python train.py --n_layer=10 --d_model=384 --n_experts=8 --experts_per_token=2 --d_expert=416 --d_shared_expert=384 --activation="squared_relu" --moe_layers=[0, 1, 2, 3, 4, 5, 6, 7, 8, 9] --router_score="softmax" --normalize_top_k=true --routed_scale=1.0 --balance_loss=0.00647 --balance_bias=false --n_groups=4 --groups_per_token=2 --init_std_router=0.028 --lr_router=0.000689 --vocab_size=16384 --norm="rmsnorm" --norm_eps=1e-05 --tie_embeddings=true --optimizer="adamw" --lr=0.000785 --beta1=0.9 --beta2=0.98 --grad_clip=1.0 --batch_tokens=[32768, 65536, 131072] --seq_len=1024 --train_tokens=287800000 --steps=4204 --dataset="wikipedia_en"
Below are experts of layer 3 (counted from 0) of a mixture-of-experts language model. Rows are named router (the router's row for the expert), up (a neuron's input weights, with its number), down (a neuron's output weights, with its number) and show model dimensions 48-95. Each number is 128 + 24 x the weight over its row's rms, rounded and kept within 0 to 255. Numbers have three digits each.
After each expert's rows: "comes before" lists some tokens at least twice as common just after its tokens as in all text. This comes from a sample of Wikipedia text that the model never trained on. Tokens count by the router's weight.

# expert 2
router:180156160161166117169153111138149106122112104133137120128138126123130109112125111140106088124135110125140143138172139112133170133106131109099148
up0:084142152103116126136123139151123097147171149139127141174123117105116175147127156135146094131127153094161087126110108129084152133160135154083141
down0:102116125115118135131146169147139127121143122113116140148154143109108132116128077156118107109105145133153100145158133132140145129133098146070112
up1:154108138067128112125127114133134122150147073155134099107091130165106111138120174101142127098121138163140156151087152168106113116143107153090160
down1:088091092116094152133133118092113147131120151106165122100125163136146128157115129167099106166120127121131149148142136162141159102096103138122065
up2:144103124153133155108109167137121169117090156188092178133138117167153132144133165142111094124149127105178086138137156093161167122093145130131123
down2:117092113138115132111139140100138154115114144129133184125152149151129141133108142132101095147162128115129130106159139155131126105113092068127154
up3:143146082171136153132166100148096178118107139120117155117120129137116129115153107179161115152134144154127111090089132150117124117139140105161140
down3:121134132164139110136152141132088089120107082130169154112129138105061160112139146111123143155144120170113150126132165137134120151148155067102135
up4:155083107092117148149123108146113102105156146143121165159164137130111114107143111112107164101084121149121141141097092082160126168140096115124104
down4:142118129144151123204131126129166111069085140162174128108141107139118146131132114141116142093097130115120126160112107127110111106106126131108109
up5:151135127152143147155148131151122127120153133141116173117117177094104138131125142106146153146192136149148123115140144127147122135130165153146128
down5:137176113156125134113135101120136118156166159109156111159118146187100154106136145092130098112124100106130146124156105139130097114121106150145109
up6:109147122110134154119113096117088111156142136148133141147154126121095106097186109140142118092136110085141110129110118101120139145111148126122147
down6:130149094158108157106125097137163124112129122103148117124100167099155159132098140129136103120123137120098135118145147139119150160137123088109096
up7:135126104120101090143148144095107136101170157140154040110120079123175136173144115123157160127182160104138149148130087108159101126136128113119145
down7:123135097132175180141107179106048123137139100122131141125109095153126130120114148176105118109140100139095127121116117150119157123137161148149127
up8:118131111162144153126088137117101156110159136145112142125099098096150095111141169130103113097115123122144116139129099156117089135119135149138129
down8:185126143113129119098133131140174088090125136138117128118103126132136116101112129096183125097134172125160133100143091157183143110160189128167115
up9:144134098143110143132114098137172156144154144132142097162085154104091162152123115148103121169101107092127117185175099094082118096112157122102131
down9:094127105148120169140132166149142111120139113127101124146114128130100137151131103171158123169149163123116108134134065115139149116071153154094150
up10:121114143073077100134122077170165114165107132171117152117114104147135124146106167137121137092119081081080133129168120132142121123152140112184134
down10:129118136121145142139137112125119148112082138131130097097116093138060099126162109146129099095090142160085118107148116116125151104128137103108112
up11:140079125130122131153098126111132148123150142162125122109146118167113157169110132146131102115125127122119131105138148147160162098136090141184150
down11:111140079108099121138117111087129157163098149136138084081175110172096119141132101130146145144108130123118190159119126154116104117127155118135128
up12:146143143154142129096082124150079143131153129135118133110122149113126151122133120136144119140182168160100066101140147150150110072193109109131131
down12:138158144113105168148062159172164154097163109104157128142122100130123146108151111131095135118147152103116127178129103124139111100192122139148173
up13:174123097118165103131133105112168129149094148124138162099126139126112162131155138117155115130130150095122148101143187132157135094146141141107124
down13:103116124100122108104126109089102168149118148130153098113141112121149141149129117157134119124181125139115108116130190144147103134144173152151155
up14:106170131119117129109128088091147117137145150128108130132161118176101137174177108117112094144165158130110131114117150141123122161133160124121125
down14:123154109132137175142099182166116091123120130186105147123132100137132176118120093138135133089110136104121131127102143143118151114107149109101147
up15:095150134121136125093144158146113134167153119130101123132123091120112163103124109194128158118123135124162094161157105149112127126107141165101097
down15:096087155141122163092135101117129112117111144126111118140101129131091123118114153109130137169108140117100117133089140109162100098097151136142118
up16:089133130135095131106115118137145096117205088137093133176164134103138112096142140142124095099171155150164143151099158111097119159156123130144137
down16:141159114111113136141115122117128142123130102120094141145112083105129092110097105141136121126137131139132102115107098124120109141123133157125122
up17:167133103144136116130126175148140161156147136130134131080062173124109137096117125137103102126086143134189147148125096116175092085151134081133079
down17:127110151121130147081133149122150123132110130111082128128131073098106106143143140180128132087155123102139168110120126094106127093130118123103139
up18:112153157103107135084103133111114153120116127097114107137091087126107145095106112156131117100146117082181136135184087126169115109085133094154093
down18:163112127105156129152124166123120101111137153134163126140136144046138110141182158150147131107088108122127098138070127125087181109126130122134104
up19:112185102128144133096123114137150088095126123114109123085101105125102107139144128117145149148099135130090137127135137121101133138130110118119106
down19:143178141161124121116106111102097116104135127141148156084086114129142105112113111133152128129113137118122115126123110167113122134148123130125139
up20:126135137089153135069139189139124113122143125151117134145142116092107152112113147121118118111121133105120199146150145160115146144154117162128144
down20:081132101137100105140153128087118137129146141119096131104130091106114147139153092098148119137165155101160070107111084188089110133130136096116106
up21:131149114118134112142110129115097145101125188123133130103138136141115136137139117119178107145100109130130144108116156110143148098124112127125096
down21:125147120080102115128125133106163152140093174108141098149158149122137136151146108145142172152092113151120141143166143146165106136133124127173143
up22:132151135144133137086111167136141106070139150167123132139103143166112101138186178175140119136103124148138174142127132133165126117125114136124090
down22:078140121076165111080142107115153120135093126134150120201165132148135163109122134146166130143124122123158129123145131130125098156111108128133111
up23:089127100150084133142140152146159132104098106136156135109097144134137146132133152103164101169142137110145120157122149170090179201174112168114140
down23:139072140138117163140131158137089107116155137082182065134080169154125100140112121105113114111105120141130175116117146079143117147114102141149127
up24:127111141178080129107087112124132126113140132115138106147107119135106163141070181137130138086149140134115122143122117104136095144146127154159119
down24:155123101172154058105101145129111154120093130134145104117129078112136091122134094115119110104133119055120119144098129089123172117090109128135099
comes before: ", ", "\n", ". ", "\n\n", ".", "s "

# expert 0
router:119088086093114154134112134177099153119134149146104121098148155107126107161161137120135129136153096145140146132170096151127130097181142121114121
up0:131108098159144128178092128117142137158150110124128143157130161101139147089101116114099124107132087163111136116137140124132105146132113156119085
down0:141192121099121125137115127110125117122130118115104152121104158096086116155126107171128169137136075149168137129091131097140161123116088147114176
up1:132106116112153133127140101099133130133104122161138096144137071162112158111122134138113130172110130117129156072145114111100164136133134119102092
down1:105123150167090094114126116116133126154120140118170124098111113145133107149125107138111144096106150111107098149120119111126140147136074156084134
up2:135123173139158136141131117134097130094112130141142147144127100119144103139151125148145128107099130156084129145128085105110094090155113130111149
down2:135157163127171155101116101119168147128137120136156127162112144147148122184151153158098133169086134131156078117063138125145119139129128091107114
up3:152128141105092100089127129152119106112124124144132072161086126099149115089119117147149183101084148152133167101144156102114085175133117153146138
down3:114105110107119142147174129128106137148105131137136154164096158145103111142126144120133136125086222114118140126103105144071089135099136111141106
up4:099142103115144111114113114103099137117087106152119134102113082119082115109149144091127113159153109150109091131149129128095110138129102104129161
down4:172130121131135105115063139119149132104112120127129189088123133121130151126126107179099082152092127060065086132124138157098164093146127165115114
up5:164126149144120102153111144089125126134167093170123177105109126133123178129152157155116091118099093128114152124141086066110105092161060117134137
down5:148132095088101137069115122080106114079110130143158168150129162143127130116129131099159103122091105111135126157141090094147162124114124136133120
up6:147155126120175107105107145125156116147131088113143158113118117128085149110113148103118152087142100125174148159128074157148134128113113136131139
down6:148101125104107147165134147138145119103144125137131135124108127185097170118142108127135111150105126138123151098125104085125152139099151136136114
up7:139156132139126107092099161122121107144082139105165148147104108080133129096074158132113146095152095121166109096083115116133113126135143158150131
down7:143101177140137115092131095145120103162143091130129114153093114066068136140132152136085086095105089140125120121162138094092100104110121122113159
up8:128139099104156139090117151128097132139119120134146119090153115174112149103136166138131106141124124129118092168148146127170133072089102106133105
down8:106106148114095147129120153095066165116137101119132123108147129136138110085112082112138106104107164115087159171140115172108112112123108129144100
up9:167133136124093118126117121156133133100102123178108172111163126163094116066117157146121092163085117080129127097128155137157158140161136093118103
down9:099109118156107112085079096136163151117121109156174174131148146140096137107132127106136113134159140132148136104138140138130151110106152111196110
up10:084128108182122109109108139116114166114063111154115153123095144131114125113125111157128123138084121104126150103103100161092131122113153118107107
down10:111152114114093137078160121140125125143120152111090148098111157160122115131113113105151155105109125103134143081136127126130151142176108115147091
up11:141169180119102137122111158146090116143111140163143174130120114163128133141110160173164130132082157155102166132122123139056148114146119126103127
down11:157085154187146150097130122146117149145091132120162155133127116159113155106123101157156143176137109115185129141115147123110117150169106083172120
up12:104116126165149147114114162146137103144153146099108140117157176102102146122157161153124125144124126164097148153116088141113110152109117079102134
down12:186096147107119131158134123138118114119156169133146157126145162144118090122164140154136177156138150122151081125106083118147122139111146096120120
up13:185155116140069115128081104117146128147165086126126109118149135106146160144117113096131119110127118138108159134131115099146132171131151159110104
down13:103128117129116101119129156172142079137126163108124133132109140113121133110141144138062122102131149127097125120113109140103133120159137126126142
up14:144156100137165125188112178096103109146139114169169114070136160159132129152145146103105156155130136100144147088121141109144154120053126098114115
down14:146089114137133136133110115118186078121139098112122120139175122148125151177149139108146133088171159139128145095101127140123162141140156094102161
up15:139100165096138115129164084129142115091113144146104135109125088083089157088123122143127135104135117146161100159100096089123091098142138110162114
down15:104131173109148108122137090114149152156084175114125141125092148142135126125111125122139118178137099098146090144110112153167158131137120126142144
up16:125105109143130107125100130095134147149162118150108114161140167152100128151108161100101171140168145105167131133095111169135163153137123140111135
down16:149082120095107115157125136128165168146089157148132123151119132132145109107081127161143125165113093110158104127133112109171116124120128151168102
up17:134102133123151138137168138189150077119092140156107145155148115064098097179131139139133122154148128139124102102156121158128078127194101125106144
down17:134146109083079125148104126129131148126119089121121127080124125108182102124122088091109107143129136098148147132162101134152143100106140131095118
up18:111139171129122159182115161144124105123123086148137145135136117111137139094108150143161143107144180141109117122118117109147114162098128146125119
down18:138066134135119090120118116174129123131169118131117109174088138104131129140098146131115127120139152115154104105121112103138151110163114137138168
up19:143140119127160095180150134159119132136116128117127126103157113163104159092142119132173092123062108122162086119128189151086156141114095178146159
down19:089105099137119110144125103077096187119154137140121089103139128105154154126165117140096101100126124164131125100133080116115110113103170134133152
up20:127131107118099107129117131132105114145115171173092088157120114162135156138164140145184127106121110112179112141079133143157187086139112132155151
down20:156089110081106127141146112115067157104169176112123148115163139151151145199148131124121080147138134157135083135141131120125143132115123151165105
up21:113144141133115121145128170163123148113124150123113138085169150123115145132170148137148133148163126102125155091131160108119122095148133100134121
down21:150130132123116120119130124109103158131102104140147101103081126125142116120140118107110151137181143136145114092153141127123136116157092138119095
up22:148145081191109124124137146152114139150106140137131094086106121158127121149100154134116146181149118118171133104131098096136108097083122106117110
down22:131157105162114126168166128143133123143118112103122128137119151134131141163145126192146127125125135149109126120135099160141169121106126092124118
up23:156161104122133151152089136142150106103094117085056163133151130132106111116116100131127134132170108113089088130145136144116156133091107117146142
down23:167118141108115115145102116136121125114092151109106163153144142094127110132136116172118103151156156103056125107153120103148110131070170097167188
up24:157099134109114128141140126132166109147107121133111075141080161164102171119111154146162148126096143103119137118116143139140117103163101151112124
down24:155111138140141108125105126145105094117150164122151192165129124101155082160116103159130149099099136166196144087149169119108178118150135119136137
comes before: "the ", "a ", "201", "200", "his ", "202"

# expert 3
router:170114165122109085122162131138107098145098108126148147154108109127090138114158135145097117114117079122119112132108119162124101105109157115164120
up0:075117114137114103070093138106109136107135132101146103081113124130127140140129150124157165125121129103127146146135150087152121157143135099143059
down0:124126108109143147126141142131106115139144056090129126148124164098140110101140106143158133147135145122162106104152149161119123097134118116104176
up1:119135082104134109136096130133140122164109132136088127155128152111101143076156131153088161153150113106118092144160131120101119102107109170113164
down1:110133133129128134162060136143146120192163160089097107195094122124089132091153139104082098112127145128122140129129138106125153114143129152128121
up2:130150127103093121103155161095130104169176161151135155091157108104100101118155162150080171116137106103140139154105123123132108183109162106126134
down2:131136115156101148146088120139170138123168143119162120122137109087158179148140137132151109097102185144140149106101152115134149123146122101087135
up3:145193106104095087163115143169110116109115122132138176104118150145117142135118148123131128168126110162141102163095131128145143137104138118091147
down3:195157137129137132138123155130164111108121113148122114117141140148158141086139144138162125128130123155112124153090145143088081144097151108088134
up4:121137097141134121106136121143132104112118137133102127138111139113128120092149160074085120074128144116122131105149136140136104077107151124068118
down4:164176124175122119172129125131099158171168106132113121073164140146126167110106094137142164133085081135120112092143093149134110126134111099150097
up5:123166112103091113141139129108082078133180125180134125119121138129103126170122162128094108118120116143100113137143181110087141127112149134166108
down5:112135167101114105097121197166120101110164131113147126144099094157127113137142152105147120140124155117115093106159128120145143128128109087119106
up6:147141109142106088136093141107126126114134150145148115188121112135095161143151125143117149110130129176128105140154120084085091121165107119117180
down6:109150141170145163093143123136149127117066099135111148158115158145145141113076144123154129157067142100116142138110134126146103098158143189146144
up7:128163126155118133135110141159162140083115167125107169146075134090128151140123188123160111109120108121140098131133155169109137122151133150148141
down7:123169156147119119126132138115149136121135130129130139145106144133094141156167109108165132134125132106162113141139119157120147089151159127088086
up8:131145133162176128120168152137115140109169144142107112132119136119126147174095165108168098119123116104110088163147144156122110102137143144125116
down8:090134131134127107114138124105132124116170110133137126114128156097138113120115139145121116079165141074160147192138131081155143104120135080107157
up9:150128128123126097144119131167115114112108104108118120121132093108117151153139147130134170158114135153115104131087139128173118100144091154112139
down9:154108163133164125131105174105166123145143101143116105127134131146091119161126126117130126121111117126076095187131098100149119125101146144113157
up10:113154131142132138119115130141165128096124129137112140163161140160116119127112114168138131137086111149106116172118139136139150129114094131135130
down10:136141139188131145185161115117159147113144170123136151153110137136126101122144076127141151124090155123147116103083101096073098136130106124102131
up11:128125085134126182098109170100137125147118161152098129110170132180090151145152137165084121133146142131140140070100095097098113112156071116095094
down11:132146129114154124137154066090123106079145129100136093121134129082115165169114131141169135165084120083116107101107152127110079167078113119120137
up12:130141112149162151134135157123120153095133152136132128092120115132140129128195114147109159134125115141117143080155141103130142138113112147149100
down12:182155102142118124150138108117099150178132076134120150128165115091117108141087098122148162110117099115094164124130132107100148144143092114143132
up13:164114158100129141153123107136133155130167109109128112140127146085155169113102139090130145137129181181131130147163097112148098116136068146144124
down13:129109142158104176144158136124143116125157140130133130103143138148120141124115151095125133114122128123148133178113115122146144150135120124139077
up14:144141163136112107074105134144174078111151110123081186129125133133106127126134170130114132140148121108136136118130119129128085109091100083113113
down14:114149139114157114092149137115130141145127123164171159136166129129104111148086113095121164183139148142137115128143108131124145147134159134151155
up15:140160167115135125133119136124126095149123110128093110141130102162107116106141113078130134158102128141143108133157135125152141146155157078123121
down15:151167174163100127144133136155127098130164126106112156133109141147162137145129144153105107134165130118082112132130149100141150120156097162124165
up16:148123091123115109134112102147097082092141155164123120159146181151111121101122116125105128113146134157097138122115124170084129138146087079147129
down16:158148099101129130087093135128120110150126134107131116162100139127125114102077118168102086121123152165163150141089134076081131128163181112139144
up17:137122137092078136154109098150081096115117150105140118105112089129130171161106174153143143104125128112125113168099106117139134120152097094127098
down17:167116155119120171147158075071142171125109158118126132145126137138115171163136134165113179140106094139111156113107152109195115158107132135091146
up18:119169125155119127157103140142111159091116135162141150124124171161139119145123114120148119151112088128144141153123130105099085140192130156110122
down18:085157145100107138119151145086109183136150181178146167132098132136133108147092089158101139138105129140077109143150131142115087155155116113116145
up19:139105144149127077122127095115097133098109122088124127094167170092125144102165139135104106112132121120157117168129112134127124169137100116109119
down19:138126146087123129090104116134118102160142135127072130087130142125124142109128169124155104162171133145126114129118111120126175144110134131144162
up20:121121130134111166116127167115117079151143144117120133149111145145139110118154151146166126136133111149146100121114137141099178107136120168132099
down20:122093148143095100179146122106086150141180172138088086090145172119124075147131113137135169072153138173130155129166142110122093114143127110168123
up21:110138127141126083131092086152120115161168177131135141169185125157130099110141142154123128128126111182149128064102171160186148114123128143117090
down21:102154144125141116160125146147129142135140128122132157119145199130119129146139108082136152084143092110121117111072146155142120148147144079145134
up22:138131095155115118145160091188129151118148168111145122090101149132117140067140123117140090122138128126108113147120152137131108095163138107098127
down22:152142120105168130143151124137088158130175126126126106153145162132128122107096124128145152156106117118144130118096154113098170142132151140157138
up23:100118154106114094127104063143097122109135144115131139155139102118138116142072101069121113129154126144174113103119143084134149102101144110150147
down23:123166132133122117169174133133080164104124126145143112130110166170123140119120076128123180128171130114107131125147157131154139172127152121139141
up24:134143137137130097137130137100161159115130128147102120068121101092133136175104128149157131114148118118116157145156095143122143135159090127118140
down24:113113096101148117155115085166107145147125136119116132113104176100134148115148147169129110145109099119127132125148110144108136081119124117119131
comes before: "\n", ": ", ".", "==", "- ", "–"

# expert 7
router:123116116155117137134092123106110134176132142115131064089119146181133135127098138157116177093138136104154133149170136111138096126149097111119122
up0:104156152103125149130101082089113072138145094176126132099165107165114125124140132130119156180110161141120081098127147128100184137101078146130114
down0:118099135108144147107134107147130152156156134113180176133118086131122102158131071118147102170158107141114098133139145116120136102171143133118121
up1:140142112122131143143180076128102181135146151143122119110191123133064157133097158112124138151117129095126085162127148146139157108105151139130142
down1:120121138140130108114123103135094139123118134104167115160091107150121091110136130129105117119126107124146116186116163159136113153093122132148127
up2:107105136143115077099077120124132132116101125130072129123084081134141123128141120162104148093084146087097136118144149167102160095111101135110144
down2:084155132138154150144136120111060121120159100154101157109131114101124117065114137143088175071172130142149164145134179102114173105134097110130095
up3:108163100131092135111136112105126103137111102173159146098120112089070164127123151120103098073169116100090116121174142117111098128134105124157116
down3:155089079117115142148143118120115128136160152150128136154160090129110110077148120158170102133154123160143134155085122085147109138077124130126126
up4:098073092134129122099117131122152095150100124100133178149176133113097126108100119094134087132103110109118099126176154129089137081116078170081144
down4:206144134124093108133107139115130118140107122141121171101093148149098174091133140130137104099132191121116133120176098140128145116147128089121119
up5:123151136151129155098127102096153140111124164140106153149116142153143187168117109143149120174151156127108109140139148117137130139141163129106128
down5:113112128156151185114134156135113140133152131120165129159136081173162125090098125151117153129119180123120130123131095131149110096135102138083122
up6:200142111124142104157136124107118139131109105167134148182109136107131107137125107128129139125144107117159139130110130174119141115107154144157148
down6:143143121124106085120152177085111157101090098163132149170080129104128151105093089157147148146115116065100124166100126124091141133150135121101119
up7:102130114199116127127152094115095130077140123149093115094150153133046151094148165098109115080130065083162155100136195131137128098094150151156141
down7:164094116130123181133117111156111156114104124110183126090120118129124104142137125134090097109134095113096140088098096096164132134104116133190173
up8:140163146131114120105085142126126104183139127120147091137083087127131136153135164103160150098177112145099125093147102125114155122120140086139112
down8:110121091159163113106081102144119127123127116121161153164140118155107111131115101111136150139173173117102117182130157179124152093119084118105118
up9:104126089137115112120136110119155134125095154136134141160130126090110121145092120123111124143111139162129123066146129072101147155116073142075133
down9:153132156091108110123109079118112167144120099145149139078192150091136125116123128170072170102111152093189129097124120130097111122132109091136137
up10:121132133179146119114143152110145113107116117121145115091113126116133147130128165125158124175130160135106132124129162156089135134135082107161113
down10:152108184142167173112123134122148117170124120108169107110138124091137074148100115134121134128170084132095142131133110145139120145170124140111141
up11:115151096146178118076131124114110095131127118136137143132135156139108141078148132118151119094129129134190162124114101131114107114140157138129099
down11:122196138138112136142071113143162111120119106141163115129104120111114069138151143151099170097142088147111111156135148132135120120134076131129133
up12:131116068092123114133076148113161137131160114126121134145160104103136157097165128119086129120164112171142101115146087121101131151135123113162133
down12:176104080113115091084149118105153170145159110110123081185150124127108125133151163106148103138121124118116161132116075106149116074122113107137099
up13:134135080121134156076085139135124085134132125121083181115149141132122138087186109124101133130129125157122151130161092084086146183115092109164133
down13:190112137149149130183154148174092105096121093126138111155111126087153139107136118150139161117145130104113157105142130092131158111168139112114115
up14:112131110149122150077122100134125146105082134140136114121144131146089162128109115181153112142132086103103084149161161165107112135141169127128103
down14:059148148163121145136135112141100131150148157160110196129094101156123092104123166119159079096128093143118148125152110170113119117093127103103108
up15:144088146141127151122128147163158110123129131165126122138151105169149181128148151160153152113104099133123133141120141162172178134163149148161100
down15:102080113129158126133137132125107189153137122178143146146140090177175121159177135079107127122096119102110079146118122162126127098110159131122118
up16:162152124135118136108107153105125131142142160143133126125119150169125112128136138123166125122111139152121083121151142133147149098161136107169133
down16:140120143145104105125111078117118144157112159122159094115153167125136185165090108132135104155122153125144159126108072122133112190147118091116146
up17:177125129160144121127156140117130160178138141168155121109162090125096097105087141133125133135130119120160166135126092130129158148161135112115156
down17:125128150148161119103137126114152121113143151150137093109100137125101143118109136199151118093104106079131151131117153147099147138112160111156072
up18:129143070159149131139110136100138076135129153112145098147146156165114108122108150133113163115131114116131108153135177113099112156114122140126106
down18:143076169135135166124107176104143157120150156151151156102136109110144142132140152101119087133127146129106161130132111139137116123124179126157157
up19:120139079124110124137087163161105086161137076156138133095138113137115150105157124117115132079084127099147110119160152130111099118100076138151101
down19:104110099102148104118115125088148107137147130142148109142150117166119123116134138132108100138085129122167135144153114165115114121098120109123123
up20:138152119105147105161160119103094097149094159114150183109148108116121161152161162107158125114153134106126120128113146099126103108142143110121082
down20:090162140192106114126065101127162157109159155088136139146134095152113131140130096103152128085058171088110117124122108151124107136145141136114115
up21:142160090161143149125102152120161106112115127151168137102132154150093133126131145109121115109166137138138180132125122153123166105121114171151107
down21:166080129135100163172141173102157149105113120158149144141122175107149155123122114158096095096150147116116116195140103138123115089130150130121168
up22:127117102121125127137098157128094096096147126155153146122106168107117135134147203140095133095106105128112136140101168136144128092129106100141111
down22:108111134146155156126123133133096141171133152188116196152098099154102147134128103099136124085162141123135155162118124158104120132117148107154133
up23:144129103121089167124104087135115170130116138126099157106099120113127165107110109133138153113118173056149143100118114111167137120124110104086103
down23:160105052137151131107089131146077155120157131119129131116100139107148125140169087133128144130117117148125139103144106081166154104146120114122132
up24:159158138106160129139111110173093114115108091121142098145104081132127107098126108101117116110151150106145147156117153100148108135108121105125101
down24:129123080152125154167171105117166140148122138146149091141119128109140124153141151180141114143155109126155125125152153084133095116086089154131157
comes before: "| ", "(", "and ", "of ", "|", "The "

# expert 6
router:160159129107156153104118132111114147115154141133127141154129121100167129145147116118148100165129162144127123126086146104128096138158080144120124
up0:108107166094118111092109152154113123126093152090147133082138074130117131132126160135128138122113126126152155119117181144104125091115139109100104
down0:097119141125089134116129107110101132101140144116129157132118133148122131103145163112099141143130128102114110166125125134151145134152178085101100
up1:098109073128109134161122171097119124089084150149159130168137151158115133171156122099081093077158120157137122161129111127118128163149095144126124
down1:136103085120176163129118144138110089150153133134145140102116102091107144103119125138088116111167121191114135153121122130156072122130162116101128
up2:163140089115125122111138111150115102131139101135127126116125104132138161157100138121143129097137139139148159135166090127095117120122154128146108
down2:110124114125124177138114106112126114142115141118122119137107069142106137139114090134143091074109131168117126125112122144113147136132185109166107
up3:170158110126154074129127178161099155071117104105146136120099092093069145141121109141123150107081098118121107105162124157122144151141117057162117
down3:122148129180158159128120131136168135155170147146139146094124142136145072138157145136094101125157131088098116121156105115148115135116114069117087
up4:099114105115144116156134121096193145130117100122108102112138160164109163140126163136121141138105152140147119098140108132095113134107133119145137
down4:110123155152149171148115136115184128128158122136140131137107111142118098113122138117145127131129099135143162179146110135170140147095122116119150
up5:191118107103120146154090087103161099153131146154158121118163131161098175101144120178113139135161097116116110174127079140172136155122106150143121
down5:114135076148118161140105160073117085132114131142127076118142124098144144125144131133144139110140087123088147139156118090110048129135116142097132
up6:172104149089087106126125102080125113115147137134144157162157113181139106153073140128109137160124145089149132142142166145137130095132161100099150
down6:152116073110180120098092095163075136176159104112172137150136123102106099126142168064141130193103101133126120118140119136153097136089095123094119
up7:100092098152120163136107153108115107149116135149103156131089105124127089129139146109149114163116094121140171132147120139067108111173084175110128
down7:140147137145133162114109097140112141124157095136149096150132143110155092126161097136155119119123128160120154115123095156094100147133144111123174
up8:141163078105108118118134125162092140131095127135142091155145094136117162133126140130127121139093131102135092094130141170132124126116137157140120
down8:123110160131156168124086127138128098107151122132121131112136093180117116148082150174132112105138149132151101169135139176130133168117143108136132
up9:128174116142145128120111118104144136122144093114113139115156180127090144136093131097134128111167109154145110124140157135167123144134137137096130
down9:085155083148095153170127118084102136145101126101119098111117161146146146144129085119107170118113127125131159094142118143108129135123130076116081
up10:164139143126110128130130092118121088123125157185116146148142102155113120146132121124146150146096121159142114113132089155091121145137142120121161
down10:141097141136118149121171100076164119142121152134126168098121099137146155145108130128161107176170136116130113133148146133109175124123153125157143
up11:131168138098126163153110116138126144122102114131110126094138106121149127169169117178107118084136125112094122101120135121115102085172133128075129
down11:117115126098126099078116124083156132119096130142133186136146097125146059161109107111152104118109196120091112147116117162083138131111126145151109
up12:158096121118149079117085153130117110125158136110078159156129113136137130121109110137086150145103084153119179094108151087163140116139051118148109
down12:129098103113134164109133156129135094137112138140119130093124115108148152151128110117122106112151104132084101126085145116156128121081152138133111
up13:081090129116133107132115120081185109122137120102159125118124115100110145130092127178158147137087154138144155149097134104124151120079087146131143
down13:143155115126111108123139104143123163116115110116134126095134106074110129139133078104139121111121155172093143101112108137113150119111094125136139
up14:107142147126144109153113142131159149150146134128086154115151151138123122146167146139150159144147140121121119149142095141124117147180091127123127
down14:108152075110144128138137125115102156094150145139151076136097148141113112155111154154119121098139163101139156059097100148132156111081095098116109
up15:159120102149122132109113145142087123138144133159090162105074168096131163100154147118147100097135131113125140162161082150116153134143164125127099
down15:122069104170136117149102115092138120133111091150102143129123121158118123136126128122123074101171166119143128153186153130137127122096179123113116
up16:175143159129112147129150130095185116144103142153146149108160134139140116080116125140107127107136142129153148119128123178147116137116146145127141
down16:163110097101126115157131133097111114084104180100122118110151135137135099128157105133102145106126115139121152118092108145173172118081115083141078
up17:163085131117172106140156124103135111113122131109115134154160093128109145098101146138145105184152100109136090138122116157141164151093149126120150
down17:138093143091132118164133159134104154119107129144115143169107147137132153114108107094101125149148078139160136132145153070172074102121172194132122
up18:154120114129146140170088093099125101104154124162141092105192103092126171124103107130132121090115130145142133101155115108117112110089131128116130
down18:170090159110121116147166129139114133150144090121134134142098167143140163136140121186150109106142120121160116146158135104167126136134137093128089
up19:153104088128138091093147154092170096117136071155110097137127092137158122100138132119144108133151139141112125125144117132121119121125136142110121
down19:087124138131159143165115090105126099153125112158098075155123149139130118135166097111120111103158146133118144113122147152145127176129177136099120
up20:141142128161098112164122156092148080115110132127156116115128161150118147122175150140132130124162146138151171116170168123136108125130113111149094
down20:154146148131097101154103139128156127096144105154104126166129131141111134123171097209134113117104143161125144133152170163150142136128143134132180
up21:098128132125148127156067131153121109123103142119138097107099149113108129107114145141092156139137125123127139130117140105160145134123120112174080
down21:114092112130100055115155106130085149120112100119150136160133155134146122116093118097155163168099064167138137143161135157127147180130126113089189
up22:119107167108162098143080138142107129132151137134103134156125139083130148177149170122145160116142059141126130108169140132105123129121118132132121
down22:125115116102108142117159096177124141176139132111180130145154154075135138096113132093130103136111116088122153116141140143088096081100089150157100
up23:122149076176080153156115117151068098111136167105098127068132111165147147129153162108116121118088146125133109172170165133106082154141105111127114
down23:172114134181108150138108166141123149136150105106139141118154126095158116148150104135119144135130189102134090124141151148142118098147124082102141
up24:195136114074136093137159112149107107135158129211113101147138179117137122119168152143156131152120162145124133086132116142128138128139107171127124
down24:113123129094120113145120112114168158088103165121081143107135125130158160111138128142126094127097123132156107139103086150145124157117063063121124
comes before: "and ", "in ", "of ", "to ", "with ", "for "